Weights of a small mixture-of-experts language model, trained from scratch on English Wikipedia.
Size: 10 layers, width 384, vocabulary 32000, 140M parameters.
Below are experts of layer 3 (counted from 0) of a mixture-of-experts language model. Rows are named router (the router's row for the expert), down (a neuron's output weights, with its number) and show model dimensions 288-383. Each number is 128 + 24 x the weight over its row's rms, rounded and kept within 0 to 255.
After each expert's rows: "comes before" lists some tokens at least twice as common just after its tokens as in all text. This comes from a sample of Wikipedia text that the model never trained on. Tokens count by the router's weight.

# expert 42
router [115 122 129  87 138 119 149 155 101 155  97 116 145 114 133 155 174 106 155 107 151 166 156 103 132 100 150 169 177  85  82 149 135 116 147  96 108 145 136 113 139 181 114  97  67 100 111 101 118 122 123 108 116 131 106 127 152 105 143 139  95 173 147 168 119 127 146 131  92 139 130 134 109 130 104 127 159 106 119 139  98 143 185 157 144 108  83  78  87 126 145 106 124 103 117 140]
down0 [132 102 136 117 119 121  98 115 119 137 136 134 143 182 127 132 131 130 138 142 138 113  98 128 119 125 111 133 130 123 111 167 153 122  97 118 132 174 140  75 142 102 119 137 110 124 130 175 142 100 169 131 112 119 144 130 157 136 110  96 146 128 128 103 133 143 175 134 135  82 132 125 119 134 107 134 142 145 145 129 136 117 131 164 124  87 136 124 133 121 164 142 130 134 101 122]
down1 [127 126  61 129 131 141 165  96  90 202 129 127 180 114 130 126 127 102 128 127 119  74 129 129 164 231 117 149 128 105 128  67 139  84 111 130 130 153  93 121  89 130 129 128 149 128 152 127  78 131 126 127 129 157 162 126  68 127 126  88 140 126 127 123 142 178 131 124 131  89 128 127 103 128 113 130 124 130 127 126 127 130 127 129  94 128 127 125 127 130 126 100  83 131 129 131]
down2 [139  89 148 122 141 117 138 153  50 191 124 149 101 134 135 136 128 113 141 128 153  94 126 122  94 100 140 146 117  63 103 169 116 132 108 126 104 144  98 140 102 141 140 182 106 134  50 134 112 137 140 118 116 149 103 102 146 134 117 107 108 102 132 149 126 166 103 140 168 129 134 123 147 151 122 151 126 165 126 127 159  80 116  78 161 155 131 100 133 118 143 111 105 131 147 123]
down3 [137 117 112  93 118 215 126 145 215 133 115  87  97 128 145 125 106 132 119  76 147 124 134 115 119 129 131 119 118 122 133 116 114 146 153 114 143 114 139 121 148 123 129  89 118 131 157 124 144 126 171 175 116 146 144 137 143 153 150 124 120 130 139 132 110 122 144 111 136 126 117 128 129 141  99 165  98 130 128 132 111 140 107 138 115 128 136 140 116 229 135 175 135 132 134 143]
down4 [ 88 116 123  93 117 126  96 120  90 144 144 102 132  93  87 125 134 146 137 125 154 144 176  90  74 147 142  88  98 117  79 146 105 105  81 103 132 111 152  93 135 168 124 142 127 129 103 101 122 152 118 139 121 152 108 138 110 145 119 123  96 125 137  81  87 132 102  82 103 135 114  82 135 128 142 122 148 114 119  81 181 102 141 108 146 150 110 121 117 139 158  72 118 113 128 124]
down5 [126 170 128 147 145 134  57 152 124  90 159  97 109 139 148 115 134 167 145 121 123 133 111 123 128 138 131 110 122 167 162 145 158 153 125 114 135 141 111  66 159 134 134 110 134 135 138 112 108 132 136 138  70 100 113 115 133 154 108 127 103 113 157  56 150 129 118  96  96 123 126 182 118 148 142 110 133  81 109 116 142 121 118 130 135 143 125 111 103 155  78 135 108 145 136  97]
down6 [106 107 103 138 125 116 130 166  99 112  76 193 126 111 139 152 117 122 107 137 108 126 123 137 117 130 129 137 134 155 146 145  97  62 130 152 145 128  81 165 143 135 128 134 123 105 107 154 113 137 166 131 106 126 103 130 111 158 138 192 143 163 141 115 136  95 117 112 140 125 151 128 129 139 114 135 141 136  88 142 114 133 117 137 123 123 137 136  77 131 132  89 151  88 127 134]
down7 [188 153 137 137 126 117 134 156  84 100 118 116 134 114 115  76 153 134 122 120 138 140 109  94 144 111 115 151 148 141 135 141 110 136 144 145 149 119 142 106 112 121 119 146 107  88 148 149 128 133 152 155 137 141 112 141 102 183 144 112 133 125 116 122 112 132 143 111 105 119 137  99 124 111 113 103 127 125 176 154 137 105  90 118 196 146 157 181 158 126 168 115 147 148 140 120]
comes before: "\n", " ", " The", " 1", " 2", " 3"

# expert 30
router [134 154 112  82 117 142 150 162 121 130 109 103 121 118 127 156 145 114 102  97 158 107 144 149 135 103 135 145 158 107 107 140 160 126 141  85  93 156 127  99 142 174 147 120 104 113 144 120  99 104 126  82 114 125 115 104 168 100 120 136 130 145 138 144 102 109 160 130 106 128 126 141 116 138 120 123 142 133  98 130 106 143 182 146 145 100 111  82  95 151 128 113 121  99 110 108]
down0 [134 102 129 126 127 146  74  54 101 158 131 121 139 144 137 127 150 135 147 113 126 109 112 124 122 126 114  95 108 132 180 114 114 128 100 114 120 132  90 107 126 162 182  88 140 123 159 138 145 113 134 133 138 148 126 133 162 129 105 108 132 122 142 137 118 130  23  69 142 134 140 163 106 148 131 132  99 127  88 118 136 118 135  76 144 128 132 132 128 108 121 114 136 129 130 133]
down1 [133 139 128 166 251  66 141 107 120 153 148 144 125 112 121 176 148 147  93 140 128 146 163 117 112 107 115 148 128 119  99 154  98 112 116 125 151 130 142  93 117 119 120 117 130 110 140 168 174 148  99 120 166 118 166 119 142 153 112 104 137  84 141 123 116 174 136 122 131 137 110 124  94 112 142 140  80 133 116 114 118 126  87 153  86 105 127 106 132 111 112 125 130 153 112 124]
down2 [131 150 151 140 113 114 133 141 125 127 119 139 137  93 115  64 107 137 151 129 134 153 163 110 139 159 116 126 116 153 156 101 100  77 117 146  88  91 144  96 104 179 161 115 129 110 161 139 150 113 111 148 167 162  75  97 162 145 119 124 128 149  84 116  87 135 112  94 100 116  80 149 125 113 138 109 147  91 130 107 111 104  86  96 173 124 124 134 144 147 135 139 186 159 159 127]
down3 [114 128 111 133 129 141 103 116 131 142 128 118 141 128 137 111 154 126 133 141 123 124 132 120 127 125  99 124 124 125 158  84 128 139 149 123 146 120 107 171 126 124 150 135 178 135 114  96 134 111 128 142 135 148 129 151 128 117 135 114 109 121 114 179 123 148  91  99 152 111 151 114 105 118 126 137 103 149 126  98 143  53 140 135 145 126 130 114 111 136 144 128 129 110  95 159]
down4 [ 92 137 109 134 148 128 111  97  97 148 132 124 127 194 128 146  59 182 126 145 130 116 127 106  97 121 179 151 141 137 158  78 136  89 121 149 122 116 108 125  94 137 143 138 132 100 119 135 131 128 105 122 174 169 138  92 110 129 165 127 112 143  87 128  94 140  69 105 131 119 119 128 178 142 121 190 108 149 142 145 167 125 127  90 126 121  64 126 154 125 111 136 117 131 126 106]
down5 [107 132 125  87 139 169 173 117  94  82 106 109 109 123 119 105 152 118 108 126 144 119 161  97 163  94 121 118 100 136 117  95 126 129 153  90 114 217 124 141 107 128 145 114 134 149 118  84 152  73 148 115 101 135 128 162 158 127 112 140 103 164 120 134 125 153 118 156 104 111  88 136 135 161 119 142 135 109 123 151 124 124 141 101 158  73 118 144 143 107 129 152 130 127 112 103]
down6 [146 117 142 196 146 109 112 142  92 112 109 143 127 168 145 152 141 170 114 111 112 111 151 143 144 148 110 151 119 131 136 113 141 146 101 116 147 112 140 140 111 112 127 127 115 120 142 110 137 110 148 136 140 139 109 111 142 116 113 132 141 114 138 142 109 143 141  87 150 103 144 134  77 143 142 145 141 131 129 152 112 101 114 110 120 144 114 116 142 120 160 115 140 112 131 113]
down7 [124  72 120 128 167 101 100 106 123 141 108 102 136 146 129 145 125 118 137 119 129 119 110 102 108 146 158 130 120 116 131 134 136 132  95 130 166 104 131 131 111 177 153 138 125 128 135 149 123 109 120  84 126 121 131 144 145 132 126 127 116 142 131 138  92 129  66 121 131 120 113 102 110 130 122 130  95 117 126  99  79   0 104 134 131 150 135 101 113 147 122 148 123 127 122 101]
comes before: " the", " ", " 0", " 1", " \"", " 2"

# expert 0
router [136 162 155 118 120 131 149 155  98 162  71 109 102  97 128 123 131 109 149 137 147 159 111 127 134 111 131 144 144  78  47 133 147 153 138 126 107 143 100 115 150 139 154 122 118 160 126 101 130 124 147 131 120 123  86 105 140 114 127 134 128 147  75 168 124 128 125 123  97 150 141 116 134 173 101 125 164 130 102 134 115 155 152 151 160 104  61 125 106 112 180 120 102  92 132 129]
down0 [113 113 142 161 118 121 158 122 122 132 123 149 112 141 116  79 162 111 117  99 115 149 122 133 161 155 131 107 145 158 193 149 139 115  76 158 136 119 119 151 160 158  95 125 112 160 150 117 126 116 136 100 151 110 144  91 123  72 100 114 136 134 109 102 132 120 135 125 131 141 163 128 120 145 141 127 112 229 150 142 113  97 141 130 101 131 175 126  60  89  94 148 110  94 144 114]
down1 [ 90 120 142 141 154 129 107 100 126 150 113 124 102  96 130 166 112 145 124 136 172  99 134 123 119 166 118 146 138 105 148 130  85 178 110 141 151 126  99 145 128 152 117 131 151 138 107 109 123 136 177 140 127 115 153  93 113 108 125 104 133 153 132 145 148 123 146 142 149 127 138 145 120 132 113 129 122 219 147 122 140 166 113  96 113 149 149 105  82 158 100 130  96 146 135 126]
down2 [147 168 116 122 175 101 141 137 144 140 125 115  99 114 128 154 130 115 144 131 125 127 119 126 163 140 130 143 135 126 112 122 124 113 106 197 119 126 158 139 135 122 132 141  65  73 116  60 140  66 110  92 105 147  30 119 112  92 132 144 129 126 183 178 119 123 123 128 108 157 143  99 109 144 149 122 135 139 123 151 131 144 127 136  44 119 129 140 130 113 144 116 149 128 142 129]
down3 [ 97 149 131 129 103 139 106 125 157 130 124 132 139 129 128 130 128 106 123  95 169 131 137 129 128 202 118 124 127 116 125  86 150 141  98 124 168 127 128 129 140 128 140 103 132 156 110 122 130  73 127 203 156 129  93  96  97 137 128 131 154 120 114 129 128 127 129 132 128 164 119 127 126 225 130 191 142 160 128 105 128 128 126 109 126 133 174 125 152 172 131 129 127 124 103 128]
down4 [156 102 133 111 145 112 144 156 120 171 154 148 167 136 171 108 121 122 136 133 130 112 111  97 134 109  59 145 135 111 118 134 103 190 134 145 166 133 109 101 122  83 111 110 153 112  91 152 120  79 168  98  99 151 125  85 115 107 107 110  88 159 139 152 141 139  98 162 130 135 140 127 128 150 101 151 136 147 114 132 115 187 137 149  82 140  93 155  88 123 148 148 133 136 116 133]
down5 [119 159 143 140 139  90 117 140 131 155 100 126 125 156 134 135 100 121 100 101 139 164 116 134 159 113 104 130 147 137 175  95 135  96 118 121 134 165 131 161 158 102 142 126 141 156 126 121 114 113 155 112 138 124 111 103 104 113 119 151 104 130 168 110 189 145  95  78 109 117  80 139  96 108 115 161 152 142 102 165 111 143 137 129 149 150 137 129 115 142 126 131  91 144 159 169]
down6 [151  95 127 130 132 185 105 139 110 165 163 118  85 100  92  98 117 102 170 151 151 110 124 143  92 125 144 184 142 159 131 123 122 111 135 139 117 103 170  92 104 120 146 156 132 157 118 128 106 128 130 113 124 129 161 138 125 133 138 109 104 143 142 124 129 100 138 132 116 148 130 108 135 159 126 147 153 113 119 130 155 106 160 126 121  95 118  70 126 146 102 130 128 160 127  70]
down7 [122 138 154 157 130 128 163 140 129 154 113 135 156 139  77 131 154 114 121  99 152 131 112 137 122 150 129 143 112 138 110 172 116 134 119 125 165 130 147 122 118 110 105 152 104 108 148 141 103 144 155 179 118 143 112  91 113 127 123 100 106  99  95 128 115 110 172 159 108 116 160 112 109 143 176 132 115 156 128 151 135  74  85 158 104 134 194 119  65 153  96 126 129  83 122  81]
comes before: " to", " the", " in", " by", "ing", " a"

# expert 122
router [136 140 147  91  83 139 160 172 117 129  99 103 156 100  92 135 177 126 107 105 158 180 156 147 127  97 156 163 152 117 120 148 135 145 128  94 118 149 136 126 159 162 141  97 127  96  96  95 121 101 156  90 105 124  81  81 146 104 138 159 131 144 132 163 125  76 161 127  77 148 123 138 109 147 106  98 164  94 146 147 119 159 167 143 155 108 100 107 107 145 174 118 109 119 112 180]
down0 [146 104  96 127 117 122 139  76 149 140 105 123 137 132 168 159 148 137 112 128 125 124  81  69 112 151 127 104 120 160 118 125 143 107 128 111  96 155 105 129 137 130 119 103 104 121 135 119 149 127  75 152 127 126 121 141 108 135 112  94  93 137 120 120 114 144 160 152 154 137 111 150 144 107 125  85 118 122 124 106 148 110 128 119 103 155 117 137 122 140 110 129  99 117 159  74]
down1 [130 152 130 142 157 127 130  78 112 141 121 130 122 110 127 119  79 129 124 128 109 154 145 105 122  98 146 127 135 122  98 124 134 114 131  51 124 105 118 127 129 114  70 129 131 135 130 129 132 108 129 129  77 128 100 119 151 135 144 127 124 168 131  84 136 109 135 134 140 147 127 129 105 125 101 139 174 149 129 125 128  99 179 124 126 126  57 184 100 128 127 124  75 108 131 127]
down2 [114 129 108 129 161 108 110 111 118 204 110 141  82 160 120 127 176 136 144 127 110  97 139 122 134 162 125  94  88 129 127 131 125 134 124 118 100 151 129  70 135 141 140 131 183  97 128 178 133  90 119 129 122 127 149 146 117 134  65  84 114 154 131 124  86 135 132 115 124  84 125 142  80 128 115 118 111 123  80 107 130 113 128 107 137 137 120 125 136 125 116 143  63 142 146  88]
down3 [ 78 104  66 113 134 128 111 116 105 167 109 110 136 172 153 173 133 130 138 140  94 117 142 110 115 117 178 119 155 102 139 116 140 106  99 103 108 150  73 108 138 127 125 147 137 140 133 109 117 125 112 161 126 156 175 139 135 125 132  88 146 161 111 134 148 139  84 139 144  84 120 145 106 156  60 121  82 101 128 134 142  87 163 143 143 131 141 119 164 119 122 138 160 107 148  93]
down4 [128 173 159 129 168  98 127 128 127 112 149 131 100 124 128 117 109 192 128 145 157 132 165 151 105 137 172 127 127 151 151 131 106 128  90 127 129  95 128  68 155 129 109 151 171 109 112 183 146 128 129 125 128  91 127 122 139 124 144 120 102 129 129 109  75 113  80  81 128 113 146 111 128 127 127 136 117 134 128 100 128  32 129  51 136 126  70 188 128 143 139 158 127 167 157  98]
down5 [138 134 133 117 136 115 115 117 117 171  75 120 117 141 159 163 138 162 140  45  53 116 139 117 127 120 176 107 120 118 155 112 136 138 119 115 137 131 137 134 129 140 137 121 143 105 122 142 119 132 135 123 139 102 211 122 133 140  74 118 143 212 140 117 100 139  96 135 147 116 135 122  72 136 137 123 135 137 105 115 116 107 152  84 127 117 125 142 133 136 115 121 139 116 144 136]
down6 [154 130 133 157 126 125 126 143  62 124 116 155  64 128 150 144 139 155 135 125 128 129 130 148 127 128 128 126 123 131 168 153  94 127 102 110 164  93 115 123 140 128 124 129 128  83 135 128 140 107 118 131 129 103 127 123 139 130 128 127 107 129 148 136 126 127 122  97 128 140 125 126  81 124 114 121 120 146 147 131 119 124 130 122  81 102 101 170 110 146 139 138 135 159 182 100]
down7 [132 133 122 120 134 125 171 122 118 113 130 163 123 135 160  84 144 103 132 136 134 106 167 106 116 128 115 100 150 123 120 166 123 111 136 115 137 164 116 123 113 147 130 144 122 123 135 124 129 141 140 126 133 149 143 126 136 116 127 118 155 130 116 122 132 135 130 148 122 131 138 174 113 140  96 131  91 131 111 130 131 163 130 115 132 129 124 133 156 126 111 128 123  94 152 128]
comes before: "\n", " ", " 0", " 1", " 2", " —"

# expert 37
router [111 128 123  88 126 186 157 141 110 143 104 112 126 117  96 176 171 101  97 115 133 145 130 166 156 106 165 122 153 106 121 132 155 161 130 116 147 127 107 108 164 133 186 111 125 137 130  93 132  85 138 129  83 135 114  99 125  93 192 139 135 145 113 153 191 117 126 163 120 144 155 132  99 171  83 103 133 125 139 155 111 155 174 132 138 120  85 108 129  99 129 149  95 106 111  99]
down0 [162 144  90 130 120 119 131 146 131 135 140 121  72 157 127 126 117  81 133  99 160 114 118 111 143 151 112 112 128  88 140 191 130 123 139 107 119 138 117  93 121 126 138 136 150 149  87 122 119  92 126 153 146 127 154 127 136 114 111 129 117 144 146 160 182 149  67  94 113 120 130 113 157 112 101 122 107 167 160 111 170 145 120 127 127 111 124 122 110 109 104 175 155 153 136 135]
down1 [120 125 105 101 122 117 134  78 104 160 150  98 106 130 144 131 140 123 123 161 163  98 111 121 100 118 164  86 157 141 114 157 138 165 117 135 114 123  85 134 149 124 157 159 138 133 126 133 106  98 159 120 119 136 145 118 141 157 122 122 126 110 156 133 107 127 105  85 184 123 118 115 167 144  94 123 143 122 120 119 117 162 141 119 121 111 137 127 117 136 154 138 114 142 101 145]
down2 [122 161 185 166 161 115 105 118  96 131 107 112  82 131 138 127 141 130 152  99 136 133 167  94  75 128 140 147 111 128  91 149 138 157  88 148 112 150 115 132 145 127 111  93 127 125 112 158 102 128 109 120 141 133 124 162 141 167  98 133 170 173 130 123 125 118 123 148 130 110 131  84 186 150 130 104 130 110  94 107 119 122 135 107 133 139 124 141 102 138 140 124 129 120 123  97]
down3 [ 95 120 118  92 119 140 115 150 137 165 126  93 121 162 130 166 157 125  63 156 124 113 122 154 120 119 145 134 190  99 109 110 179 121 139 113 138 181 119 121 121 128 155 142 138 128 133 123 107 122 155 164 127 115 175 152 142 112 147 148 105 112 160 119 140 131 125 135 179  95 121 151 131 112 108 134 115 105 131 147 169  78 113 144  93 107 152 165  77 119  90 154 142 146 127 125]
down4 [105 144 155 138 114 131 162 124 115 134 130 132 130 164 162 153 170 101  99 149 110 152 125 114 139 128 156 146 126 125 107  98 154 125 131 116 144 152 134 126 108 135 117 141 114  68 115 149 121 136 231 175 133 119 143 164 135 146  78 152 142 113 131 104 120 151 144 144 188 118 143 119 162 107 133 187 112 117 114 129 128 113 122 158 107 103 177 141  78 134 144 149 127 174 113 105]
down5 [134 107 158 128 124 125 120 170 115 127 103 112 121 119 142 144  97 125 146 146 107 158 120 103 150 127  94 129 102 108  98 143 170 109 152 102 138 141 150 128 130 140 126 124 143 153 117 158 162 109 114 169 108 143 147 120 137 148 139 124 184 129  99 131  84 126  91 173  76  88 108 117 101 148 136 125 129 131 131 115 171 140 138  99 112 104 111 153 157 114 145 118 145 150 118 134]
down6 [143 145 158 154 131 123 102 125 136 125 101  97 144 132 120 149 100 124 138 172 161 133  92 135 149  94 109 131 158 115 138 109  81 143 155 144 143 117 124 112 138 131 142 141 151 143 115 119 161 108 134 170 159 142 140 109 127 102 165 116 122 131 116 126 125 118  98 115 133 109  94 119 100 151 110 129 113  93 102 153 113 124 125 111 122 133 117 182 145 125  96 184 101 102 125 131]
down7 [144  73 101 115 147 150 125 104 134 123 137  93 170 112 117 154 118  77 139 153 191 132 172 138 141  91 181 107 120 104 133 161 115 113 128 129  64 143 137  99 139 132 127 149 127 175  90 130 153  95  82 100 126 139 141 124  89 113 137 141 126 133 110 111 127 122 116 139 113 151 119 151 130  85 100 122 132 122 149 133 128 103 158 160 136 112 111 147 127 154 119 158  94 154 125 127]
comes before: ",", ".", " and", "s", " in", " player"

# expert 86
router [156 133 148  94 107 160 161 155 127 118 112 135  74 131  81 140 171 106 103 108 103 164 138 138 159  99 137 158 157  89  75 147 122 141 144 103  86 194 122 118 127 174 134 127 111  92 152 118 116 102 158 122 106 161  94 138 133 134 122 117  94 127  97 175 134 118 129 157 123 160 179 123  98 118  67 114 144 114 126 143 153 158 132 155 148 122  88 115 114 170 131 164 116 139  79 116]
down0 [159 137 139 140  57 120 150 130  80 151  79 146 163  99 130 106 148 100 155 154 129 171 142 177 149 149 108 128 103 147 135 124 149  99  99 134 139 114 126 157 106 136  80 140  75 117 148 125 118 129 123 136 166 129  74 122 152 116 141 143 148 115  86 121  70 117 167  75 162 172 162 141 126 136 112 163 140 122 139 137 115  99 103  96 145  52 160 122 134 107 109 124 119 100 128 129]
down1 [152 106 114 139 111 128  94 124 164 120 159 147 162 142 116  88 186 148 131 138 133 138  93 106 140  95 173 115 111  93 131 149 110 113 128 116 123 111 134  69 158 112 122 138 105 118 172 165 141 141 144 101 147 152 137 155 162 166  96 126 134 108 128  98 104 123 143 112 114 139 134  81 144  99 110 140 126 130 112 138 160 104 133 121  88 107 118 126 145 144 145 107 150 105 171 135]
down2 [135 125 115 131 164 163 116 144 148 121 112 150 130 113 132 102 131 110 131 158 137 124 154 119 123  98  91 205 101 110 120 123 117 116 141 152 144 128 125 110 102 127 151 133  94 101 131 151 122 112 123 107 144 174 105 171 117 109 118 111 134 116 114  95  96 125 111  95 119 171 115  96 107 125 127 150 134  97 117 153 123 146  96 123 161 157 123 141 131 109 115 125 128 127 143 148]
down3 [ 94 151  86 131 122 151 107 127 117 132 165 166 130 154  92 101 120 139 116 141  99 113 119 147  76 127 118 103 117 136 124 118 159 159  83 128 127 148 146 130 105 106 119 129 121 131 114  98 113 128 109 125 124 106 139 141 161 155  77 153 137 131 122 123 150 146 116 168 164 107 126 118 172 146 116 157 109  89 180 103 135  82 135 112 119 138 123 134 123 117 163 140 158 175  93 142]
down4 [151 116 148  92 117 144 115 121  86 153 172 134 126 102 133 127 109 129 129 176  92 135 124 122 168 131 117 111 163 105  79  90 108 138 123 106  84 119 121 125 141 183 146 121 142 121 137 106 112  64 126 153  98 174 119 141 111 105 104 152 170  98 132 127 149 143 122  69 163 146 137 124 123 146 100 118 139 139  67 181 118  74 108 115  98 110 118 135  81 148 118 120  82 175 155 140]
down5 [166  98 114 154 185 141 104 151 118 112 161 123 109 127 122 164  89 157 175 163 124 132 136  92 137 106 137 108 165 106  85 140  94 135 148 105  91 120 131 111 116 136 158  91 137 123 144 138 109 143 126 107 118 101 135 139 114 127 127 102 103 105 153 141 137 122 106 110 105 134 132 135 129 125 114 134 132 117  90 122 171 163 104 164 120 107  94  94 130 179 162 137 130 155 136  96]
down6 [108 147 113 114 116 153 124 139 205 127 181  85 153 119  93 145 130 113 133 157 143 103 112 143 128 141 155 111 119 139 136 117 161 154 136 147 111 117 120  91 112  82 122 100 127 122 145 144 132 101 142 104 142 127 134 170  93 138 157 148  95 146 108  93 132 135 120 127 122 116 140 129  82  76 100 138 129 137 138 116 140 118 154 107  84 161 134 153 125 112 155 128 117 145 137 135]
down7 [127  89  89 122 127 111 111 129 136 130 135 131 129 101 117 148  87 126 149 190 125 140 125 124 124 127  89 118 111 126 130 135 144  97 136 131  97 148 147  57 131 130 127  86 108 128 117 188 131 121 145 109 128 171 128 128 126 130 124 127 129 127 128  76 127 125 128 178 120 128 132 157 112 126 150 130 125 131 128 151  71 103 128 169 120 104 130 129 103 126 128 133 128 132 128 132]
comes before: " by", " to", " in", " as", " on", " for"

# expert 121
router [ 59 124 106 101  84 142 150 136 113 149 155 128 138 119 132 159 137 107  69 138 128 153 135 150 120 118 176 122 184 133 102 123 112 135 133 114 111 117  81 130 112 146 146  81 110 141 108  94 100 115 136 131  96 140 119 122 145  62 138 144 122 137 130 126 165 110 146 161 142 145 156 135 118 129  75 106 141  68 112 155 131 167 167 154 116 119  94  85 106 107 140 119 113  81 118 134]
down0 [163 159 110 141 124 114 127 117 113 157 122 152 130 151 153 152 111 120 132 121 137 171 123 119 165 143 150  42 116 134 161 150 133 124 132 143 140 175 126 142 132 118 150 157 169 131 165 154 164 119 116 145 152 118 116 104 138 168 122  95 140  80 168 129 118 166 121 148 166  93 135 126  57  60 104 119 118 182 127 132 106  99 101 120 165 148 167 119 144 139 134 139 140 146 125 145]
down1 [113 148  70 124 134 138 155  88 112 168 192 125 134 126 132 136 135 106 135 131  74 130  94 142 137 125 115 157 145 120 153 135 154 148 109 106  77 149 117 127 163 151 132 152 111  86 131 111 125 148 119 123 145 127 152 128 107 125 123 129 142 118 189 151  94 125 142 127 123 137 134 125 157 109 118  90 132 155 108 112 124 107  78 135 134 117 129  94 134 178 131 138 132 152  90  98]
down2 [104 145 106 135 125 110 125 130 148 147 146  99 116 104 108 108 142 101 146 160 116 118  90 142  52 147 177 125 133 159 121 115  98 102 126 100 124 121 104 112 149 118 148 128 153 197 159 115 123 118 105 156 132 133 157 145 146 106 126 170 127 157 146 105 112 114 153 141 126 143 111 135 107 129 136 109 143 140 106 135 119 107 184 114 119 135 109 148 118 125 120 106 120 119 132  54]
down3 [112 108  87 120 143 127 137 102 178 117 162 152 134  95  97 125 117 146 112 122 124 101 101 148  53 130 127 157 129 135 159 135 138 152 111 119 123  85 147 146 109 101 117 153 131 101 121 125 121 107 113 116 128 141 159 117 138  82 138 149 111 173 152 109 137 161 129 152  82 136 144 136 164 146 134 147 128 149 106 120 117  97 144 144 106 124 138 164 138 183 121 144 162 164  95 131]
down4 [128 125 124 130 130 124 127  88 130 157 130 194 118 177 102 116 131 128 155 131 132 139 122 129 125 126 129 108 127 104 143 135 118 129 125 122 130 166 127 113 111 125 126 148 165 122 183 128  73 126 138 128  96 126 109 130 152 125 166 133  60 166 110 123 133 181 127 122 120 100 130 131 114 130 132 110  47 124 126 127 137 104 133 143 127 114 127 154 140 104 155 129 126 118 124 156]
down5 [127 127 136 196 168 128 128 124 111 128 142 176 122 130 128 128 126 112 130 154 117 129 127 142  95 161 127  48 126 137 127 126 136 128 128 114 108  89 128 129 128 130 147 127 136  82 130 116 114 126 157 157  87 126 127 130 132 123 129 165 136 129 126  95 126 119  83 121 127 148 126 102 126 120 174 127 104 120 133 129 132 164 126 128  82 125 103 130 128 108 176 127 129  63 128 115]
down6 [131 128  91 114 155 129 127 116 203 115 128 127 131 101 127 124  19  80 129 200 129 128 125 128  94 121 133 127 127 128 129 148 105 127 127 136 130  84 159 130 127 113 111 123 110 146 130 117 128 127 107 116 126 127 124 117 160 125 126 120 155 103 121 127 132 125  92  95 128 162 129 128 194 127 142  44 128 128  82 128 159 127 129 156 180 192  88 128 128 130 125 127 133 128 127 125]
down7 [110 128 127 127 168 130 128 163 128 129 178 128  79 128  50 119 127 156 147 169 180 101 128 196  78 127 128 109 144 129 129 127 129 190 195 127 129  65 125 127 126 128 151 156 135 129 128  88 126  58 123 121 116 135 128 122 142 123 129 129 128 130 129 132 129 129 105  86  93 138 171 100 128 153 131 126 129 127 128 129 147 129 129 153 151 128 106 128 128 127 128 127 119 129 127 129]
comes before: ",", ".", " of", " was", " in", "'"

# expert 84
router [146 148 154 122 105 145 160 148 123 129 134 124 137 110 115 124 156 136 125 111 164 207 164 136 140  82 167 150 164 113 111 152 109 116 125 102 126 141 126 136 141 160 157 110 106 107  98 102 138  97 175 105 115 135  82 109 145  88 138 139 135 125 142 154 124 119 148 139  84 164 131 121 126 136 105 114 156 112 135 134 119 146 159 146 130 112  77 128 123 145 165 117 122 106 119 156]
down0 [130 172 150 145 190 131 109 154 155 114 130 132 129 183 108 128  87 102 160 128 144 130 119 127 108 127 127 111 185 132 135 126 124  91  91 165 186 106 130 127 151 172 135 145 181 157 127 127 165 188 124 156 128  84 128  95 124 127  91 179  68 110 125 129 115 116 161 108  98 132 129 141 172 142 143 130  70 142 167 158  92 129  90 174 118 162 153 169 138 188 145 101 132 113 130 147]
down1 [136 129 129 116 154  77 128 129 163 124 126 143 125 141 130 135 159 129  96 127 143  92 102 160 116 113  61 160 171 121 135 129 146  97 128 127 139 149 109 127 121 121 122 150 152 126 127 130 115 145 128 144 142 125 127 128 128 128 140 217  53 116 169 130 131  95 131 134 168  98 128 122 128 134 116 121 128 165 127 127 128 146 132 116  78 130 130 127  85  93  76 121 138 135 119 130]
down2 [112 125 126 105 150 147 142 137 144 144 114  98 130 142 142 145 111 113 114 114 111  96 110 138 137 152 115 101  96 132  83 115 133 113 114 143 144 113 129  94 126 138  93 109 140 143 143 115 101 127 114 155 153 127 138 161 113 138 143 143 151 125 128 107 127 143 111 160 151 125 100 114 140  69 173 113 159 113 112 143 108 115 143 100 170  88 184 111 135  95 144 116 111 112 114 188]
down3 [111 109 145 145 111 148 105 151 111 131 134 137 144 111 144 148 119 217 151 112 110 108 116 144 146 180 162 126 148 148  85 151 155 146  82  98 112 130 147 121 147 145  99 110 111  94 111 108 108 107 134 141 148 109 112 134 147 190 105  91 135 108 112 110 106 167 109 109 125 105 147 147 105 143 112 132 113 143 110  55 147 113 109 108 109 114 109  64 149 111  57  75 111 109 147 126]
down4 [142 127 115 126 156 100 146 129 134 128 123 142 108 116 157 122  88 125 117 113 120 144 146 123 168 114 171 113 107 129 128 106 118 109 144 156 126 134 160 147 122 117 126 144 136 135 126 131 142 141 153 128 125 132 128 167 135  58 172 106 143 145 126 103 119 169 145 134 197 156 103 125 129 122 105 116 132 166 127  98  90 109 133 131 129 156 106 191 103  98 131  31 141 119 178 115]
down5 [ 94 114 139 140 120 115  82 123 121 140  71 108 133 117  63 118 156 175 141 137 169 115 117 165 125 139 117 112 143 151 122 113 154 117 148 129 128 118 113  55 123 127 155 121 139 117 116 141 131  94 181 173 115 148 137 100 139 184 116 156 116 117 120 155 151 100 120 125 138 113 140 155 105 126 134 117 119 152 120 113 159 116 108 118 126 112 131 119 132 120 143 130 137 109 135 152]
down6 [128 128  80 128 128 114 126 138 214 129 128 178 107 128 105 142  92 168 195  95 128  87 128 128 126 151 141 121 157  64  56 127 128 104 157 127 101 128 115 127  96  47 103 128 125 126 128 129 158 129 126 128 128 128 149 145 153 174 127 128  77 131 130 128 132 134 128 127 122 128 129 125 138 130 126 128 139  86 118 128 129 178  68 132 133 187 127  97 128 166 128 128  22  98 177 136]
down7 [170 154 115 114 148 117 115 103 183 110 160 124 132 143 206 123 115 141 168 121 128 125 144 144 173 133 121 127 114 121 152 100 149 122 153 142 149 149 130  92 192  69 107 122 140  82 152 130 156 118 161 133 141  86 122 129 127 124 162 159 108 141 125 125 129 139 174 142 131 145 157 177  93 107 124 118 119 125 167 141 111  94 125  87 136 146 141 127 144 112 110 188  97 135 160 127]
comes before: "\n", " ", " 0", " 1", " —", " 2"